Below are experts of layer 6 (counted from 0) of a mixture-of-experts language model. Rows are named router (the router's row for the expert) and show model dimensions 192-287. Each number is 128 + 32 x the weight over its row's rms, rounded and kept within 0 to 255. Numbers have three digits each.
After each expert's rows: a language model's description of what the expert responds to. This comes from a sample of Wikipedia text that the model never trained on.

# expert 6
router:122137189160119097082113134138125129128114078110092104118097136077104000139101101145109107168128144158116092116101153155123112149112165081118141143183097124151113145129170112152195191085118139118150137127142109172146117142138178124132114145155144095156080115119108145153114146133067112112
It responds to: Line starts after headings

# expert 16
router:144111151127129184086184103122132118093129174145120139084165115140134028131146149136156149109136169160134131157114125129089175099098127090122150143161105093151134124109132089134139146115122150130137116131074181158190091116137124147117122129102108177130150165144096124116121106126100089167
It responds to: Non-Latin and diacritic bytes

# expert 14
router:154114182128104114126068160082121068096128171090113084119145119140127094092124117177138160095191068124067125143100107141130151093129153183112153105140130147141096148156085141138088075174083127073110089175090154110135140114086127147162128108104174147162142136180130150078129149057133132134
It responds to: Proper-name first words

# expert 39
router:082123083126140096174088123149115151122156120162129124160147184099128140170084109172115098138145170122125114080222119143187109149175106106137175111151070082153110130072148126129123145105166098086089125090129141087157120186107083088124116096156084146125101112140163149143144122126130200152
It responds to: Verbs and governed prepositions

# expert 9
router:130151088121129178152105187079092107059105103135092142174106154119104139143115120082115106208172150143215145113118102136116141150095156132126172128106123131122092201098159118136163176121105120148131158139123147127119140115134173149114119121129114117190138124173144149145185200117129100126
It responds to: List and table headers

# expert 11
router:149139140101108136111121148111126133115104138081174176153151140177104196187120104093195104099143134177162160031079134104129146106104116107115141114075141108124103108059082142144110206148124095208076131095173107111151140123126142049105087099135154103168071058182142114134182115077113155127
It responds to: Table and list delimiters

# expert 7
router:085126105139154170104099133110134166163180116136123134164094095148129123152127069129075204172131079147087105053185147140096108133163129077129090155088174081117099161107114054100122166117150131119072125106158108149108144129103110141181117130097030129125137146129090165183150176081151159088
It responds to: Directional and spatial words

# expert 26
router:199136108071090139103103097123159177127106125147156144125105112120167101142116099113161149088124125114126142099122082129091170138124145099119112138141117064061142094132160132174108129137126088180174075172117154128167088135155162118116116136153124105117154123091161140226123139102061087071
It responds to: Capital letters in acronyms

# expert 34
router:100146112103213085080092140171074082158173167089172101128143204111135059110060109191087130094113116112107094153140113145158162141106117157173121102162164116115093122148081150164093076140099164133121145065077139124117090131132150136153133138124153077122125184151124147079116138108128127185
It responds to: Word-opening fragments

# expert 18
router:139120112136187145134136146161097129155071142163110112112095122097160137071181135114086121144111102134145153093074113109066093120103131144104091112110130101113126112128144090112120156109128142093104145135116142109132163071125132141152148143139153098082182110083086075064151128123150077154
It responds to: Pronouns and clause starters

# expert 23
router:136106097164092156163095124140133149135152104135139098124145094146118180081191141083138129104124068160171187103097139109135144141139153103111112131085143177171139089138138152182158081147120113127129180153162120132104066135182147120138170179121123114171154167184174089170104079099110090077
It responds to: Name endings and ordinals

# expert 13
router:171179138108120136105122149147150096133151101180131109146133160175132162126144136085169118165105066028096131157122147113161098159117139125149154165129105101163149134133136072186147094147155086162128114157134130115076137135104121190168099120191115135147136121163072154165175110117130123151
It responds to: Table cell separators

# expert 29
router:148091136103117085139098094111072101128064173135128094145127117094143090079120113112144153100100126117158170074152134089116095157118127144122086146143120126084075127116132128093135092138127178117134137140083079127103137125128069162144184075122111139090111068190165090108131104124174082131
It responds to: Definite article the

# expert 8
router:115123171132134174069173104195168120078119092115172161131145127138160078177148087116123060061190148153121091120144158148110133140146149145077140102131085182122151111167159131193136099110083143126119130159111152158084128165141114134129160078152138078168110122150136175139122127148105135142
It responds to: Short letter fragments

# expert 27
router:198086130081132105173119150116187149146151136108119070090087140151108150157120128120183129152147085102146118164150100119092154115145097144130118160130145099097192156206134137141110145164098144109141106155134126148171085145149124138171140109143194131153089164120137122133110134155144140103
It responds to: Media and institution title words

# expert 38
router:146163127178122124165145115127168119128069148111112151178117102093095148059174136157119157113146109119146202167110125084134112131188199160070166129132154129092105097113110168185157118132112047123173120141086067113217165127122132166092093132093136081128169145102164156087051104209171182136
It responds to: Occupations and office titles

# expert 37
router:075086149154096116141124146110104133173082158101050172189114090130151058177166177129092079103109165097115164133105123185132127092067109146108157111130064165146191113133118159192139090184135087170084090143147116120139114118112163149162170071120101148123203140074185125110097092165070124141
It responds to: Sports infobox fields

# expert 35
router:097202083120148078090161125147112132048135091152192104112131143160144141122119213129139145111115084138171140164074105120182126109150098160185090143172145117073108144124035144102129096135077175131126104046118134055121113116121149106127141166136108153126076104076190107157120088144118121104
It responds to: Foreign name fragments

# expert 12
router:126167147193118128125116069117078120159117094127141129098129121103083086173075125061165083127154161155087147125130142179125105129198100115139144129189150090109134073138143098136135141105132064114105153118126132085108092105152095153121130137166185111155159137151131141153129161102126131173
It responds to: Prepositions and opening quotes

# expert 2
router:150116124145069160119090128097127150146151121113110093140164137099143019095057130132118147095125120128071122063149128185148143144141169201114130140145155157174099097104099114137173175093086098107128159119176124131107126140127116119099077134141097170118110066163144093113117141068122141088
It responds to: Quantifiers and adjectives

# expert 22
router:153113221117116146139118125112226131207138101146107089112127102104083191087139146134117135162154135107143141162206122126148177165088139126134146169111135088121101085161111138132097116126127072093150172148146114162198156140153106163085144139173170075109104178101075109161109182087151177092
It responds to: Abstract nouns

# expert 5
router:144164116114155074159173110107136126139045092170092175114111110141119188166146146157122128138109096124168144076130160116124115120144128125125127143111079161089188134066147142061119122069143089124100097112143126156087051121106120126101136149086083146094160125131166136091130137177121132120
It responds to: Years and match minutes

# expert 0
router:064116165100090117131206090147130100114163108147092197122166184124110129093144111076082122155098171178120112160182140105138071151180161140098122137143096110132094150125144148188114134148079132101208124128148142167141147167125125150106130112188149125171099120143099129116109137049128103118
It responds to: Word-initial prefixes

# expert 25
router:135124187191122119157131128142075128119102115102097152106109097135121167140142143179120167105105091077156155161084124129111160119155073130206178154067152137112169161145095153111146107135144166137113114096161120123118108099136197119135124120117136146099110095073161141120146138139143058142
It responds to: Table column headings

# expert 24
router:129133064112154115101148121149134119133182121122130024104107161199064125093126134107129137121148191207144105163134143169239127103106095151153104139089158130138106072159106121124143169089131158124158099140160122137120121115091116146102165194113150108078120152141074103135117099166151180107
It responds to: Months and word middles

# expert 28
router:148152130139098127111045145110085135132126134148137131101106070087161135140122059099152096088147050122143099116097145124094098097122158127157136074102124158143112148130163071124157164089152103193123101161127141119132190169161119147136111125161085155175110127143136095181139074145192129114
It responds to: Hyphens, dashes, list bullets

# expert 10
router:100114089153124127166189137114076068146089173109153154125150103094133157089167156168115118151180176115115165093116139100050104062132141096098058128150097176079129108078092125086077151119105106131164083165082110117153120154094095106080097170100077145079089091111170149116116156175147104098
It responds to: Parts of personal names

# expert 36
router:124100071176109096084105104122162159147154123126144152181134098143134152104189189152116170167087137188102094132172108151086182120154166170132108065109189160121128181106069086124093164106114108119098151171082099181051122092103159090122115123114139129138111208079064130120138186125109130096
It responds to: Place and location nouns

# expert 15
router:128187064118169124043122112178111150103138116163154166151090135131136127184126119181147147123067097096147109128098114166143102114131127106159104081167105166133095102137157093086112124111150130156142143158128136159094158123186048137141183145116140160114171178117162165103141088135110116135
It responds to: Numbers in tables

# expert 30
router:131124162158142077107157104173105129144137081098180103139140088136123043128153065073182139133068124158123106179118132079064102124087134102124105068120109080136137144135137110070127130190143075161110187141167162104113198137059156099109124183087151137116132179059103114076119138165129166098
It responds to: Infobox coordinates and fields

# expert 4
router:072137102126181081170119136151173128111162056175117200114173139077144148171113128123166118171099152093169138054147120087148148167117094110158192087179097095173080107079181139074108167097207171123142174098152096064097139118108123123131097107144079136132161115180140183173139114085141197174
It responds to: Past-tense event verbs

# expert 17
router:074131096120167162123079135075179160101154074122125138112148108086164075128154144129149128183135150130099060101165148125120104070174092087135123123126138138151130175150150100115144114118166114187164126164140092149153183095174072088177121095111088105116082082127138128141145072124134132181
It responds to: Census and percentage data

# expert 19
router:122080188112150150148136148119166105166176157124131159101108100083097107107124137173110087122175129122091161129171140075144189141073070086206176140132174118134154095163146171106112111129105168116133156129117137088135139160180098146150136145125157073143105135116144128142147157085138210127
It responds to: Plural noun endings

# expert 3
router:097141133158092064114074128155120159119108158096104084128151147153110188132075159151118127138163119120078179072137155133100138143120112117135177078155147112107155127115128094147145080148126115135104104098102111065148105137094118117125117119124071136144085125166091106164100176165160142109
It responds to: Prepositions in proper names

# expert 20
router:173087167117164174163113108091161208129140101141104098052126128186115096141160104116132096150090101194129109138173114212150104126113161146124134145086119151146086098119173155126150182103196083063098150124156128153111108129115126146126108190122055205157165127096120113077150101170111128063
It responds to: Numbers in dates

# expert 33
router:168149117155062163137094127088135117109076155173112096163130175124145199076122125043106139145121110086139113123082111151144090138145113120122106122102147128182084120138129070202094065174192107157105115045128062159157144092127143145166136159119167124116143074139125133137187143187137150159
It responds to: Sentence-ending periods

# expert 32
router:126130157089126095065139110158174122132128124167157083121125024121113080185122126104142178075148084160095049124110111121120108137092138113154109140087106148115131120118184080089159104121119136234171133133124072157094082146156140119117121156082146154096097120076138115176151105189168115105
It responds to: Line breaks and headings

# expert 1
router:139121094150069109152090142134148141121113159116141113122164148091146075100092109135135159117142129158101147122160094108104099205103112128102118083145099095129106112077104138109151145090130169138128123145131143082140163156114071140116125141174133122112107060152069122113129128078148100126
It responds to: Possessives and articles

# expert 31
router:118119109174136175105114121129117133141188083165102163092113151101144130141055114167110074135118159070151127065101124110166086174097092131067152116196199103148172160143200133061123126142141200135107118111134143172098159076120106116140142144093126161156147081188113115133186104150148074158
It responds to: Auxiliaries and copulas

# expert 21
router:088131132097123052143160173117123132134085136103159180192116070188160058150121105095124099155109104072165092112138140077096124111167163111089076161161112168140105141172126147069152156161193117150140140132158133166148195129134089114145131066099091137113192098167050167105063110126104098191
It responds to: Foreign scripts and infobox punctuation